From a checkpoint of a small mixture-of-experts model trained on Wikipedia.
Size: width 128, vocabulary 8192, 14.1M parameters.
Training: a variant of Adam for the experts, 671M tokens.
Below are experts of layer 6 (counted from 0) of a mixture-of-experts language model. Rows are named router (the router's row for the expert), gate (a neuron's input weights, with its number), up (a neuron's input weights, with its number) and show model dimensions 0-127. Each number is 128 + 24 x the weight over its row's rms, rounded and kept within 0 to 255. Numbers have three digits each.
After each expert's rows: "gets" lists some tokens that make up at least twice as much of what it gets as of all text; "mostly gets" lists some tokens that are sent to it at least half of the time. This comes from a sample of Wikipedia text that the model never trained on. Tokens count by the router's weight.

# expert 44
router:102136136104132140144108138126146142097118102139087140125142121171161137167145183123156172122132111132174149095151152139079131126067119120140133119094121170136131129124131156160109107095115167136107157137119163147127108159173066138152120124165148133120085132130128094120171134105114096113116119115147120122125143106104165103118145125170128150127121139093191123102119131111098115169137
gate0:119117125126118130164132121098150146076144135140159135160129090117135164113112144096167187147114107137107121085142142089136099115130088115130177135138109129145105126121073115133097142124076150108118137131094119131098112158114122132147082113130132099131106126121152129099159169101148081109128163166139178126110146115145133100135141149132147200149152142079121110123127106151110149136157
up0:103140120131110105142129111099125149092133145098155175176099116120099139124129117108147161144122184152113133094117114117142095130102091109099144075139093129085111149122096111119072116150120154116139130113128145124122106163178111144187096107129124142114084137122173103093114148143162119101125162147140170129085124130122128077142148128155142114148105112111138140100132099124117149140173
gate1:128106115133150114128095162120087125091117114169085084101111148143098115168122127138104145154137099149156103113136142125136121096082140114114159168151082181116100107092143174098147108134122149155127111162123153134160134127130129197176129137103124116070177156123126135126112171127152112113117135132103121110134150116126126158098142137090150119148090119118173119111135132137120097121131
up1:155113143087136126058116128115130111116136120130197139118138141150122106090157117105150118135102127092109095127093148139150128158112135139139149144148131093135162108117146156105160091136114071128134133086103159158118131153137129139074101129101142127100104142135132118105108102138135120107134125130165094130087191125141134131100132092165085113145092140170106116101117092148140162148109
gate2:111096148129118156145096153146169142112134117175123127117126118146143148192120134133151117150175135126110155150130130163128086120120112087136108140081155144140173143140145146139150135124103144124135133155145084153147073120108125103157105100111101156166095132104146087132131119132140117088136109122117130142077131167110128082173158137179168125124159163157150134106154115143125148156148
up2:132129109113126139128157166114060136116148153084149136137102140130122134054117122141131126110119129166109149126149163116102141122108108107094133127131114146096079125133128104114144079138135104125126126133106140172146184161178139191111158134138107077110128133144114138123099149129150165153147122119124123130142110159140118166106122146078104150123122101072113116134094136134141157097163
gets: ",", " the", " of", "ton", "ang", "et"
mostly gets: "ington", " Pacific", " Soviet", "burg", " Coast", "worth"

# expert 30
router:099175157132162127148129190112153151112147144098117134131164140152100115125130151119144110118135125108124134104160192152082161144139163069143136090106144154119163125175138102162096097138137126121112151113142130143113135151131097138149126115139131089082124157126079104100151120113106122104108187097151139110159127116110115141111145132160151118151118150104130093142122118124086116160153
gate0:128134126148129112107097136146109117128180110182152124137114113158125161163098164163130124141109134067169110102122078128086164110136140103145154158133144163133089148188097103166155096093111121075116132108134139123113147091134123112144128118118147101150153114119117112110166148133118115112107176129130130112117109100133096108133166145125110122108167165124105147136114080142099114122105
up0:140150142107109157133090132093111106096131080096079148111134111162141103126105099093156164164136135146107127148127157120180143149108145120129120123148117083106120144102142136110097131155119094114135139118144144148145126146171123112139120124123156157090110148102170124136122135133168101121126152146120150175067154156120186112179142139118146098097094114169167103092138128124137141111115
gate1:118086143134121098127105159086106111097163108089130096120096097139110130150120194120121126128136110141158166155111133133126140108102110119103151137148152140143144078108098147148134123168136114158106151076154096152121117107121134158168138132112110131163143112093132118152107152086092141110135126122162085212140112134113122140088091106117151151162115132107116099148114120131107122114148
up1:125110125100146183108116165092072138109158109119141111112113104113124138148121121086128122124116139138132117103133140074102097094101106139122134154151142117116169106152127148096179140136084100123131133145107153136163140139134147165133108130107118137118110175121139156145162186144116184104155149101158155113088135130111166114124129085119094070132077134118129113118131142124105149104110
gate2:127110113125128177087086101115104118121146113120103125106134106215175121130133111109136098159142139128100122104096136138101105086121153119140109112140138115140175165130087147159118111104110133093155123128132108102155122112120131144128117078133138082104096128087142101103114145137138123093109164134094109145111133109127093089152125120121156092080134165106148087101158116149112134151136
up2:098152130119119097107124136124109116095127134141141127134146154146162126154140140102135106161109161159143111151160141128114150132100085106094100140138144169113126137135152108092134141136109083103120067098101146141128101129148156101133136119156137121170170131095135130127148133150107142147161109121171122129123146117152160127151125144117064095148055127093126096080090178094135104141153
gets: "1", "–", " \"", "en", "7", "\\"
mostly gets: " circ", " term", " Cy", " Os", " Ven", " Ba"

# expert 20
router:098125141121160144156120120081135143125161112124096175088154113118162120127130160135151122133124113132150150123149153151116101121102103087084167127094103161086167107111159154136115087116086138126156132159130143104097116154141103134123116129130144101109081154180143104097134159124125104086130145096131087092118131097131119131110103101161095124142101132112160134121138116105089122155185
gate0:153151139155127157148123124142088137135163131164164110113188112126156142116080116145151134147140114137160122171106085149126144101122133102104128133170137099102135113142067160126095117094133138124119130131139112138125145088097112133134103122125161117178123150116133090079108137073114160094103129167128123122125124134109114146133115094158169143068158158126150095125149114119105123170116
up0:141111143114142162080159110127121096133135143140114086114146137143163165123082104109152125108135079146125143155128143108078127107143127112125126103173117089115101132118121087134115139111106136114140123129141126097129143103119147097184128129110100138122135154100131141095146160123148090106094129141143108119108136152172144078124144172094152072106112152186096100085143087120104100131120
gate1:118114115179149108173133137144117141104173165140128127077128123126120100153115134168134090147124153126135137108110131148159103119129117086108100155133086188108141092122120190163126076141166162117140132133174127122123133117123107135149140109115136117164166105152147103121102158135105133114134120169128090094157123137132169116134089080114100139134150111089099107150102119124099116121141
up1:100098146146090168150109166130060128106097128135147150140157160111143161153130073098110131146112120095158130097132139105103112067157140121131102167167164152132176132157108109143151156152084145108131134169138116134128162157149132167145103142156093109109136170159138138132157146157115145144127135119130128112104144118102163147108138107115112144095105144107139146128099132108122137129090
gate2:116095135125112183096137101136113129125149137107133118096095137176152168100095111135157100130125135119106117135158125148136123126112118121122066123141082123129185148144162107140117142132132163113142140141155104131146117093158135112146119093121156115131134114159107111136138194095127118108170074096141093119107120149093105113187148131157146107143144158109164124087136163132113150151158
up2:122182101126134081124165150101113099108119112199137124118117147164084081149088148140138146174146181122118157170157103135156109134131119107104129139084127134138124151126157127143136099140160155100123135127107105116176112172161126140136138106128128113105157164083140122127091156145162096143131136124090125146151125139133141131114130132108122163129092091128142150117104118130162153090143
gets: " ", "is", "|", " |\n\n", " May", "\n\n"
mostly gets: " Date", " Born", " Result", " Website", " Country", " Az"

# expert 38
router:095183141139154148128110147132161131080115115135099182116167146129137088136136182152148147106139126124141133117146174170114129140105137119097153107108100170090150106139144113171127113124098131110135180128124141140105109139169070132150096103133124100128113166153102127081125151120116110122128118122175114108145153115102140116138105101124106165112143173110127095106105143089103112149140
gate0:141134141105130169113095154140141135130195082125156145134186096151112129115112179106134113149126099112104128119126094137122101128114127111126150113114148133120124074133108098113134123140150137142105134201109136149101133113159124068121092130112172120129126119154078128126128117144120112122074082177131165147143144166114125098141143120137120098140172142150102122161129130149118169136134
up0:127115144089144122118102122100091131117166132078158143140165113158107164153121120108123160128138123145104130134135106120137106159133114127081105071100091134131118140131144173107106120125107115130118117093078162107150133137123110141129116124134115129081124113151151124101141151119110102091119136185147144141157088156146182087086100162127150111093143130171134110105086128100132148078112
gate1:165103106075130119124126174107143109112130124083122122117145141159142115112128163153126125118116110161129138091128131167124061118084131125132166160128087168101141094105155126095111098177136122114138131153174159163109121093093123131128120170105136097137145123118151122128114122130113141106128135153056128078139116135138111126093150084099145124120121123118134151153110128170132123081151
up1:105103102088143187107170114115137119105133149126128112130112140131110143123095116101135141118110108154139111129134149130135083089086103123156172166118156115137147100130086172124167130133164158150124141114079142147122091100138102126099118147116075132078133123078074151113127111137096136130131136121157140122098190156105171159106098104137131160135121153154118134123119119142129150130122
gate2:124150169054124108124118119136112134156132131143092095096117132165151170160112140128137107130127156111156114113158143137129153161128157119113130151134149109119113143135192120099130124129127133099139108145164092180124158128114153074191117087124126141164144092129111131134135143130124129115140131147150166157087098147120117110164139085135174150111107177128114141133158107121133168164138
up2:156126172090136104103158123147133109131144135144113109105089127083112153134160159123101114098119169127137123082134147145125153154107172119101151111107143139097140110120155179070146129140109066112151081103115128131151149132142115155118129126117139126129134138130127133138134172127083100105134160101088132134166118129111094158151142154128115126117085135098102089077110183126139156121143
gets: ",", " of", " by", " with", " for", " from"
mostly gets: " between", " including", " alongside", " involved", " from", " by"

# expert 49
router:095162166140152127145121129098118139133150129101108175150177125158137111133129175139156121124138132142140173139147155169101143124133129085098112097114129162103131128146180144159100114081109148111113151095082129125139108164150099141180099104164134116112112155143113116132132134116093112134116133117137095131156144097097127129156121093180136126148116117112135103091113112079072094133132
gate0:092098126127161131135110149106111144101137104161126131131136137167112086125100146127159142158112121123121111120143161122101120143114126114124118127144133195143134138130082132141113128146118106105096131125186103107110122108120110119149129143126177099118105152116098086116142166140104069103120121141136168174094139127125137146135127164072107106070121196109102154132126177106115109103147
up0:150130151113165119137124110145116116139162113105083126117102098194152164153202116107159104132101119106139160097078119165121085130143120145154123131115127102150166123160103136142117115148110156125133166127162159139156129121126127099176105094102135103126122151147141150114122097105160112108113159145147079144133174106148123122130144156112109128089103146177123108093108125111125142105126
gate1:143134138105147116145109185116129092156124127140112123136117137147105122113100136105143153124171075163113117150099115173085128125118168131069110173069085163135148129132123188169140104160121158114112115107123118163139131109148145139192154139068121116148130113125119135139119147113112147120126125131130122160143119116154133137120109073141147163130158110090122136118120161144126149101137
up1:129081100122111155122098132117139125116131159136141146125103145138141116099141107105136117117091137117167083128153140137123053130123082130158119125137137137157151100125104136116129117131118089121109146162057112151142174148114124167095102136127082091071108121148142145144155129156155134155123116139116097107061156167137159151108121096098130125076104115127146142134136148107110129138140
gate2:115121149069148149152131103115135134113108129126141138148128133153135154121136155133153137088145148157152139065104121115158126121117158116098099106119162147118209131119158107169129118122119130104122112131152127181115137132148154150112083091145091100139134106138072125104126189109119134112131150146106100144132177154130116095154137141114182129169125162098115122084139120149142133137127
up2:146174124167117151110141166151161154124132091126140102076101154105158101144148077134117117193117123110119124108160165174099111114111098104186135119112141134142079166123093158108170118168125152134136151134085142096110140104144102158122136123127155115101163144097131128098115131118131107134118118126140118115130132119145135113113104145138124141086102156131139142158114169086136120159158
gets: " the", " for", ":", "1", "2", " of"
mostly gets: " e", " ra", " def", " ref", " dis", " dec"

# expert 37
router:102134140131138122116128151109157150115134124106106145157178140160115107128131168137137130123152112145127125107139140158086144100120151075126170109113139188099143115124146121174123127114134160134129134089157129147141088146151091127125119100145104112104109140167135103088203131125141119106059139108122106094164155119100160139130124129131126127115120174098164104085113107104110118147171
gate0:136169160164142139131124116190097132133169155127157139163138116133138129154135166118134133163132071094116121137123139160108138109150101073119142121125127118125104117139137055154092079111142138139073125150127099141140178129133118126160123101110144140165101159137096133078127151124153129101103155123144156119111115099082183133122141156116129122128147153124173132134145111124103128127138
up0:145136161164104128099158087141105148130176140148149124151167092124114156137163133137123160168111098092080118142122148165117104117143102129113151106111135144130106126164099094129086139151137130122125138153131160114132139128114121109162138076075111175134094185169089112081155094139146138090137127137139144108096122119094154099148155144122161101102122137151154115135151114110128137109121
gate1:122110134118122125143101147103106121131160075135116100124137125142124111107071145107114115146119125114144141132130108199153137132090150134074104116105056177123150100114152169140146153157117136104149132132145144110127113134129144167131160118104127117162163157123157152102127082123122146138117133117111116139148129157136117141074102102091133113138144156124111103140088188135110156073140
up1:144147156152128107143101125156115153105162117073128152127078123135130129142140099102115102141098100137142075101124139081136131135122067144142093129127128165100113105134180128149129128117145121116150158117115146165181166137130120164103107108132132117126100120084124124124110173122107152120076097114142125153122120124097154092096142090143083134115130072159155148141129155116140133089137
gate2:108087144127109129126121148166112186154162119144133142149099146139134133122100123136104049130112168135133143116132117151093118098158125109118068119103130143110152169080192120180111132128130160137162127181150093156141133141157135132126111107135091105107100101107108119117141133135155149122099094093144117158116134129115125111146162105145151148111107138103154092117142130118137175113134
up2:089135146111160155144137156087176112111129161121128085094108126154106089137102135160158147168135146114133129104143156107153153138114124121167121131135119116110130125123143131109163120138155143105152108086091119100141119123130114136137181131112152109125164148143148134115103151099110168104168128155073125108092144153158153146123110154109100145118103167081074169150078160146123128119125
gets: " ", "),", "oc", " about", "erv", " Act"
mostly gets: " prot", " investig", " commun", "–present", "vers", "ript"

# expert 34
router:121161150135160167157120126123121165161132117113113146131164136141154107158152164131139103116146112123147161104176134156130170149129150111119159066091122131110121126142161120148131120087112146098176135131145155145093112121151074107149112126148125085110129147159095124092173125113117115131076135092176124101141149113102134130132115106138134151105124151108127111106115135110075074162133
gate0:116142131103139117085113139091119138131108103125174125110140125127110179138099123139149141128148100106120137132104115118132141102142123110081167127128142129142114124171106112175138101158113112141112137105148157104101172125138125201153100148086180115102131167113068148107107111096097131109116174159153097124099131119167134107130065144118153094153143132109090150128138140121130146141135
up0:147133165120172162122114110073098131122104122062094123118137133157173104119113118102167127122110120131126140153136093158115100115131099142127119115135143108158128164159080117148146133118112130130120097145120122107145107158146105142165107127131104126158123108139151140119101104118154130120107107159116120128117137063162142096107084149113129079105092102140137078083134106070123094142101
gate1:113106094172102138184095171104144126117150088142081093127118127138121102129115147144121136151120132155151147099118146127138085139134096136107119154111127153129113093102119159119140122147101141173175151142095122135129138098120154173108151100123110104185150148120113093107126125123174136127081108110121121108137123124067149143146112074108171146138148082116126097161124129146136139113149
up1:134127184111091153116152126101114102103089148120145161124134119115098153119149148113153168109141107115125081192133144137091111095124143134151120113145138135154156114156134149125127115155162111111105124121128159137123125171144106123118148139109113118098080126097162150132182129132119142107142156177131145141068135136153151100063119130145115135100095155116149172121099080138108128156132
gate2:119094162092142143102128134128125173136163090142106099111116156156151132118105086107123097160168149118157154109150119173128155087155127095137086106097153151104145140139178087146152125125137152090106134143165105149150068132123133127175120070140137125136095127163128098145108119078152146127111139121152131148140121164106120085144136143127150154118145147123130143106156134158116147120124
up2:107140128106053126132141129156124129113143155151163134131152110136130155094152148136101126057174134100110095145102149109126133143112125109149101148122117144163126119130180123130113106122153125155109132101104163091150131126165120168113202110152160142176165125102151170147136127134147148128139156131128096090098129124141134112109092141152119102111100106100113133105127136122124187139134
gets: " a", " was", " is", " as", " were", " are"
mostly gets: " have", " are", " been", " were", " be", " has"

# expert 26
router:097125123150135148140134129088173114122161127133119139149148100146172109166134145121145117104144108125125164086186146142148146116101111104135155073102151166110118121124155116122100091110093151103129134134114131153149096124179093143156098084152109132098139146155121095106158153115117115091106143102185125118121141084130134129105110101134101135137141138118148109171158151103073125157145
gate0:131112150154135192140144159158127120099147117149121164165138108116166161143116123115156123144136169090151130123156117141129132125139133068127150144161135141143155145180119104137144106141110106094133135108153107130142158128102100127196146119170138103143168140148129113122127135126140132100125134143169155162165144155133135105138109136138154127124130220078142165131137157116114144152140
up0:136106148153142123068104116102105119133138115088111156106140151119183149106150122082142143119112130101143148117074116164088135140121118120104146143137111132116159162122145161115133144163133161153142113135167119111113125115085075100181125144154154095164133114120154152121127110082128112116149104135163161139131112124120087112100130168128147059129132149123095103145134167124119102139100
gate1:120118115148125138142082176117139124075144089109131129098149150144142110138119124128098170135135127130148085156154137124144128118098137123127140120092124187135115113135121123111156092167105137091098118157145157156119120099140137132164114126186145140160171179117121090133138139142113147080086087127140094123126139143114128145109114120104167160154143113124116149187118101178119147088121
up1:116098085132122168123132156117107111127161146089148126124095169160142137158133136070092137108087143134120147108138140079129111100128111135160118148105180131117155097120091104130152105145116111118153114109140121179139084137153109155114109131144131152155099117120138141128160107137126148110113090109148153115098147162089145136113171085128119131153111115127113142138088091144111123092057
gate2:122105102118121160114083103105126112160116122151121111095100088151167144150124139128147116091167112148124115116144119105108133081173138115155116103096129123125118122103116139140110114120148146133126129154176108164120122178134107109166086107081120130106114118180100136114136163120158075138115174133132140126113152098128121109168139118114154156147096187092146108122172124132097153158157
up2:098106139092113082111111141100133126096110154122134131129135154126110128134130111156140144155111138158143167105109144109154117184154157092121109143130140104125144112144114136122152151136161097100094130083079116135138108134119149085093149156121123090135116137159143142117165123089100144134169114108084110163081136148135139133124106171124130072134085175089118125109105138170141096167141
gets: "ing", "'s", " the", "it", "ic", "al"
mostly gets: " political", " community", " social", "ization", "Scientific", " language"

# expert 56
router:141159143140162165144096123110131131143132134151132142132145143163149103126164179108160146119157125130150139113142147123088111109101134123133186112122135169092129074127144078139133109094124142128111173136104132128109119165149089111132106132135139127098117164153106114095146136121130084095072159122162131129139147111081131117140139128144118161139131180111195106142123115101081099148139
gate0:151101173120141131102111121143127159142128091116133139136158103078077190119096153129149154105116142085122119147118155111136126108177088111139116134159115131116124158131104116178116102097130144095134138115123063132134139099147088146146143109144156116130122141162127087136138148117114063124125145140147110139098121149134145082120167173163130133115154177120089161115139118140133124145138
up0:122109197133114103107109089108148140151127127134141158118193132143120153138169113089134140088145139082130144088109127137146101132130113144154117090135140110157086158129135098118127138141130136138137131130174166154131125153148129101126129121154105110097095133148133103111136094132153140093127144144125165098122126130128130039123134096093183103114111162181103120104122103137125124142110
gate1:131124117125130130174145144145086111144209110120082099110125128134143119118139192128139138161144120096124128112120088124132128120146129116123137110126114180126135133117144123118127116142170154171109113150114161137145108156100136175141126074129127122185127113113158116107183123108110174146091107109129123163145136127139106201106136122143131098154125142135155174147105142149122103109149
up1:147082137133128148128145147120105113153135128137123129152097149134134103139151169112098132154100126088150107104145087111078139136123106132156150129117159186125135097116155146099151146201098148153144107145085103140131160147112150132082133116127135133118080102099140133104164137108118183137125108145150169131149110165087106091123165108090113108106117173156098119140135125129116119114119
gate2:102082109135127116115104117137126166108129113125122079144108124171126180110105109146156093149087125143151156162139130115148141101108163111141147117125130133116168157121154137140190109133143142120155135122123102147170151135135157118165129090151093105172105124130074100115164155089156152110126132141161132118165114118135087110174125127150140141135122197115133133111128107142113175143136
up2:110152111140131131153133135133112107150143168152111134137096157157166075150137142157117131127105151077160140101154115127164157126161094135114077114104113140125174145104119093087142146114109172111139096124095146142119101126139147169142157111136149124087119104093100151134085121127138144133163125120089072114126148161106163159121125148125101116152075114099123161142101139123155117099142
gets: ",", ")", " and", "),", " –", "ation"
mostly gets: "ization", "ition", "ness", "%)", "duction", " +"

# expert 62
router:100147143114170150159130145089163163147172086139132118110153151124126101114106175134145102119139123148160149080167107146096132112092128128109129078107131155123114096167160104151155089118108123131161154164127172131097135152143090151141096143143132083101154168136119113125167123090107108117109136133175098130119122143101111149116109121177123133113096137104135132139131124120113104152169
gate0:142180120127128119082092145136151096159130113105150150109144113136139156140119081144171145141119116124160088135114073155134119138138117073091179127138165152143115091136108130131133090089137123126109170128154123123118149106148125119179104091166150142098176132115118107115128164107101143139110156137124102164116160126110162119094164110164112117111119135095147158146113092118112148123152
up0:101145136130083108151174131110107140115160116146117117104143137140125141163134156090115159128119141163073136081155154130160137143121132135149121126107121138135132141115115156149082134151136131146139102094132137102124115165125098075156073133103156148138102150129128121124075082131152082120120127158151099106143145131174112097134138157083110117147091149166155102097116068125145127124148
gate1:110126166146118126138150175065088123136169098118095109147092087160098117114129123119140133150129119120137113158135129142130113162091140116170146149065120153141115080116131148162152114156148136118124111128130141160122102095101114138135143059107136114193132151110121101130139138132111135126108117137118129138112138142146126154119081088100166131152123144105077113161093139150118156104145
up1:144161161133128155123134151113128135146158136134147127139142164118128121129114141115149105103065100086185091145115137117127143137136158120153079120143190144122177096159123168128147106141136115161131156163139122129096156106151117126148105096161099159134104068121097135107145107122142168120152126166125123107078168164145157152113144105125130147095136152116113117105082105134116122129140
gate2:118110132120159167117147120127115138143132122058145178135084085140132153146117085140138115141137142157115129086159115107107105114137144125109085160132125108123142133095160124153125136124087137140169168144128073155126139151117168095141083123149111096106111140131093135131173115118129068107112126135162111135122128135136124109149132099122179131087150184118153102100149145133112133171133
up2:141128141116143142147071164154162094125080142103148172100160135066103076150142098130133135118156114152126136172147146135143135152140079118113096140125154115138112113132112104120146172129178118133138152147151162111148154133129107129130119131147159117102163156111137158118146104101096140136119076120098153124140155112137172181139118116124154103120129098135109125112096172129156156135154
gets: "i", "y", "a", "o", "al", "u"
mostly gets: " Hy", " Sa", " Song", " Ta", "ashi", " Is"

# expert 54
router:142164117133156154141120142124139145140135119130118147141112124113136106154136178135158092117128104101146125106150137196124143130124134084089113138099127167103134099177191113144098071134095152109158162102097126106123111110176104145156146111152139083106087130143116063090157121119092112105106124128165089136127107129087122128122117123158139162136115160119136130127104126113113120130123
gate0:143141151131165106110116098125148145130177136140167142117120102142130169170125161074131122119139141095132140122116097131118139086140104092128140142135119135086091127142091146112094130135129151124142107150152118120088122140103088167146138088128175117120118153133093105051142126123141141121097169147084156147122121112127101134129161134145137134143161199105129100111129084125112123174143
up0:131103159123079125097113121126067116128123131104128129144159087139181115151124100102134197143122143162111102147124156143094096116113138130163141114105141091130125129119066098092115106128112105095084117118117127151126108135131103115171099115114157126122125169141102122126119128153146123137100119170091125124114171093132117100176086156140145114151106152126103099131127107106125160100098
gate1:077118105129180198157088173145119113115179129131165122111122151122130093119133155097107168144145128130123180112123128140128138126140117140114143158118122127130167137102143131118131099151124121114148133113122154136133085092090123126131133122075138101129111132130153123115153145131100127066090091111126121128115139126181127141138086161118139169103103094119117139160100150100122156073115
up1:154106120138108161113136168125070155143145125162167087132112143123161128118152169093129146113141128137114094149117124114091082145131116139128143178110171143135094117156130139112161134157076127088118126144040159142111122084090171135120116135142093087110100115108132132105164151122103151143117133145133109119097147085137157120137107094123109136139132124113157117122126150130120141114159
gate2:093122175123114154148109115137134190124136092104141112117073127141141145110157136175166143116149140161116146105095139117120130121138129112104112166083114101082113168104164120164123124117149183119168141135125096132152117118160158111114128121124086124097108096096152124072122127123153131143140100130136127141125101139108145103132142111092176155123159136134157122120137168145097159171155
up2:112102106099118135170146176128103121112094160106102096113138166113149071163099102151089131141139139086115124080122157129143109150117146084126103134096079104150129134125121128110108114125176099124091121111117146096131139127121116135116130119159145062149139117137126154119142151091133135123144149133089121158124129106138123166100103116109124096102127128121119105103060170158150132172113
gets: " ", "ab", "og", "on", " b", "ag"
mostly gets: " Har", " Bar", " car", " back", " post", " Star"

# expert 60
router:097110157148124133129121151112129169127130102135154153153165150119154088153145142146128141097158152149123128126138152125124096120141118099134131085092103165106139118147122128175111083117129119082162167114120138134122083157161096128151090091152127118102117136124105130103177168123139099089112167135167117100154150129110131122119073120161149150109120147117138097091101127151060148132140
gate0:110099140165110096171143158108103111100166080135183157141166142150125185141069132101175125141122133124167127104147131117126109117166108131145105138119111149124113079148092077148161108144129110142152147123094142160102140113169119126146126107122141107126153114100124131087124137116140111102129142139154124151098115139109174132136140139158125162161145152112127155136106101095083139157143
up0:167073144183102117172145139109075139088134116136161132144159119158142190125113091099117132140121143131149107137140092101106081136160129132173116106097111159104109118126078070119142140138138131148148141132126185162132130138144133132146094123107121126147125108134126136094163112124157115086118089111144137105106121135138156101128138140164160130149121153111101154130123110088116157126145
gate1:134127141129133090129122152117092146131114107118089131112150106119124124065141140140091109095113104131121112135125113121124132141120156102141103146112120153197141144100114167130212094128162122110134124162133131154141124111143131110135153133135151069133150143140154101128161140127120151108085129149120107126125084116130128162067069116096120131151159119132115154158073139158095127102143
up1:096117133132099173113169154131107129133162155158141136131132143116132117145072134101130136138133123105120123101144122082126122116121125137147138081133200111129194119110106101110141125117118102139125130143080180145126168172139095149120164175125073113135111143111124119095137122141121164129119120120134118126076101157121143072095100103137131092134117132111138108149114117123168115157090
gate2:106089130110148133084123145113130177111141133125137127129117129127126132127116138096121146111102174126125125099146140127103120032136078155143117128140097105142138150107129146155098130104173122118135140182122149158130084132156128096160131103159135127130107148141119120138153168120115126098163145139082090135106138138081136069115152125132118144147123127142105087132157077141100173154121
up2:106125125132105108138099125158151106130125143101143124108092065089173078147094115164104164179132104134133152100141105133071123165170119128123103128102133113091139132094132117150134086120111109119120122093110127125155098144128154127130160121111144134134185125085144116139120116167110119143122125101133104075137097104142150164071096102121114128132127105087133123118115156115152122159150
gets: " (", " \"", "\"", " film", " series", "c"
mostly gets: " film", " album", " series", " company", " book", " television"

# expert 15
router:112141139132116146174131116113194144131153149170121139130131099116128145162108164125146135071148130139142156102168190130125129117124153120125146094111133124117157101145144107161093106092114152102147176109142151140141112123154095130124115117133152095116129129138096133109182138094092108105100173101165112115129150109105102094151123119145129137144114173091150113090095101122099111150161
gate0:114137142170160116144113130118127128133160085133118136113142126130167128130132148098177155102098085090139142078165078123166157101167176113094120114156142155173123120133115117145116123138138114104092102117127153106104142128143140112150103123163150096137102159084142141120113193145096153122138146165082141146127148151156139135120143124157133135134183136111144118136099090139145112165138
up0:148144143138135138116095152127096135112117130078128131156150147174140100156120098128134151124111128130117132139138115132099056165132104124151071090084114141109114137132112127106116137131131106149114133128145159093130089155163130129161105163160121141147103127157133146127066054134155096156124141105130125097144180117161145090114138123110127082102092139159157116134108143099114124132151
gate1:114149143086139137141104133129145120118161096117160112081111128137118120105166135149145166109131153144109154118135116142123065068132129153114146124097114146137163072109144164154186094156127125130085150170111152139110133114100118186126123140106113137141120098107141104118126085124100183093147142165127132135126142150121103142099094129124142128129122090133111146137134112133131124061156
up1:120105119120120151119155173121110124117125137135123149123131128171173106171119122080111104163120151123134070127127132133057116108157103113125109147145130154104163151135113174160122128113163117125142109140110076114114135110115135165093114120156070137120145112125145168137114165146175133124111142109164138094099125124092141092112156084132137094188131149144137115138081147118131135116125
gate2:083077122095129143087142159117161129112104124112106086101128137173117139142081105147155133091148166107129139083123140116132163125136140098121085138121151124131136105111140108164144117134129121123122144176154110110126143084158131102187133089129124079105148140126110132133146146115134117107141156122109142103153134182096102102153146092124143155139139157069131087131145136129130140176101
up2:127129136139151147118123103116102141147132156148166129114074126097147067090103137159113111114139089113119129131154132145133074135158125119139109084118138125132116123157132111097101135177129112068175094121131109130133128118156103115149140065119120122123142118098127136107124162137110153164146134137107100108107131078147150115103117150116068151152092153142119152118074180136127138155140
gets: " the", " The", "The", " its", " located", " city"
mostly gets: " city", " located", " River", " local", " district", " building"

# expert 5
router:122129170102134133172121153147121163119139094138112136139140116144150097141138164138162129109134092118160153105142164129121132147088113105113154085097125132136143137121142110137099079094105127124140164106143165145128134170184103142129071112129150124109105150119114130117152137111144101107076183131133098122187135103123124129128126114144125164111134164117194142108135147140102122152189
gate0:145116137140091096074085133142147069117134080157144125131138123152127156155144182149144083129114148114143138164145109127132137163136120090091121104113125155143127115132148099164129088096130107094130119130127166135114156132154132126154073084130168081060162117116113142121131138112109103129160176119101144147116145133149156118097128150122161117120140160098163119109140119120119121127121
up0:171146114115122122127114147124095094141153114113082096130075118106098154125135104070135114072141121120134120187125136131149124158125119142175109111131155096163090152126131098109117103185134126105149134102155174135115153122164128124183109148073116136099106134114129110094161135129097117123122116147149125124136092113142123077138121144130145092153138105112159131120072117132138136107119
gate1:119132133136133086178138150126118110122121106144107080116168133155139132128087142167155134101096113128099152162102129180138054130149123108087140130117136157135108116129096167149108063176124132098105131125137164122130125145117126137117124105093099113159139128122134112129152133137110167115111165152100126139129113111143098162042108100159119137137150115098125123139148118142120102103133
up1:095080104102125158108130156105099138092163122106160131131100152109151116163135123059120127123113146123117106081161106096113131116127159120159106122149178138126152086116144140129165141120124113136116132150109108166092123140110128150068174141137118140087113124114134152138139137096118155130116136093147126105078145121103189092128121098119133124140104116158113133098075109145113154138160
gate2:107121135153133182146126163139158145164147132120101139103154117169096142144111090174148132136134118183141117117143136146142131149112120116100095117087141062128111132133163148140153124095129138127126141171114114143145125124133172123111173098101144102119083139099117138110159179116118136137159166125152153137111123120122135107119127101143151156113148140118128081109180121122095144207131
up2:144166095136127113124105137154145122150093103113140152152090139147200084172119108149086132155128116142183100085129133122126087168115097117113108079090127115134151139099136134113150127143133145130148174136094133098118149129148149115128150147120134091118152151109132163122102089119129149121151116070121114100115100101124159137086127133158141122123143107077087099159123128123130145153134
gets: "'s", "a", "ia", "ian", "i", "z"
mostly gets: "ington", "ić", "burg", "ș", "berg", "ko"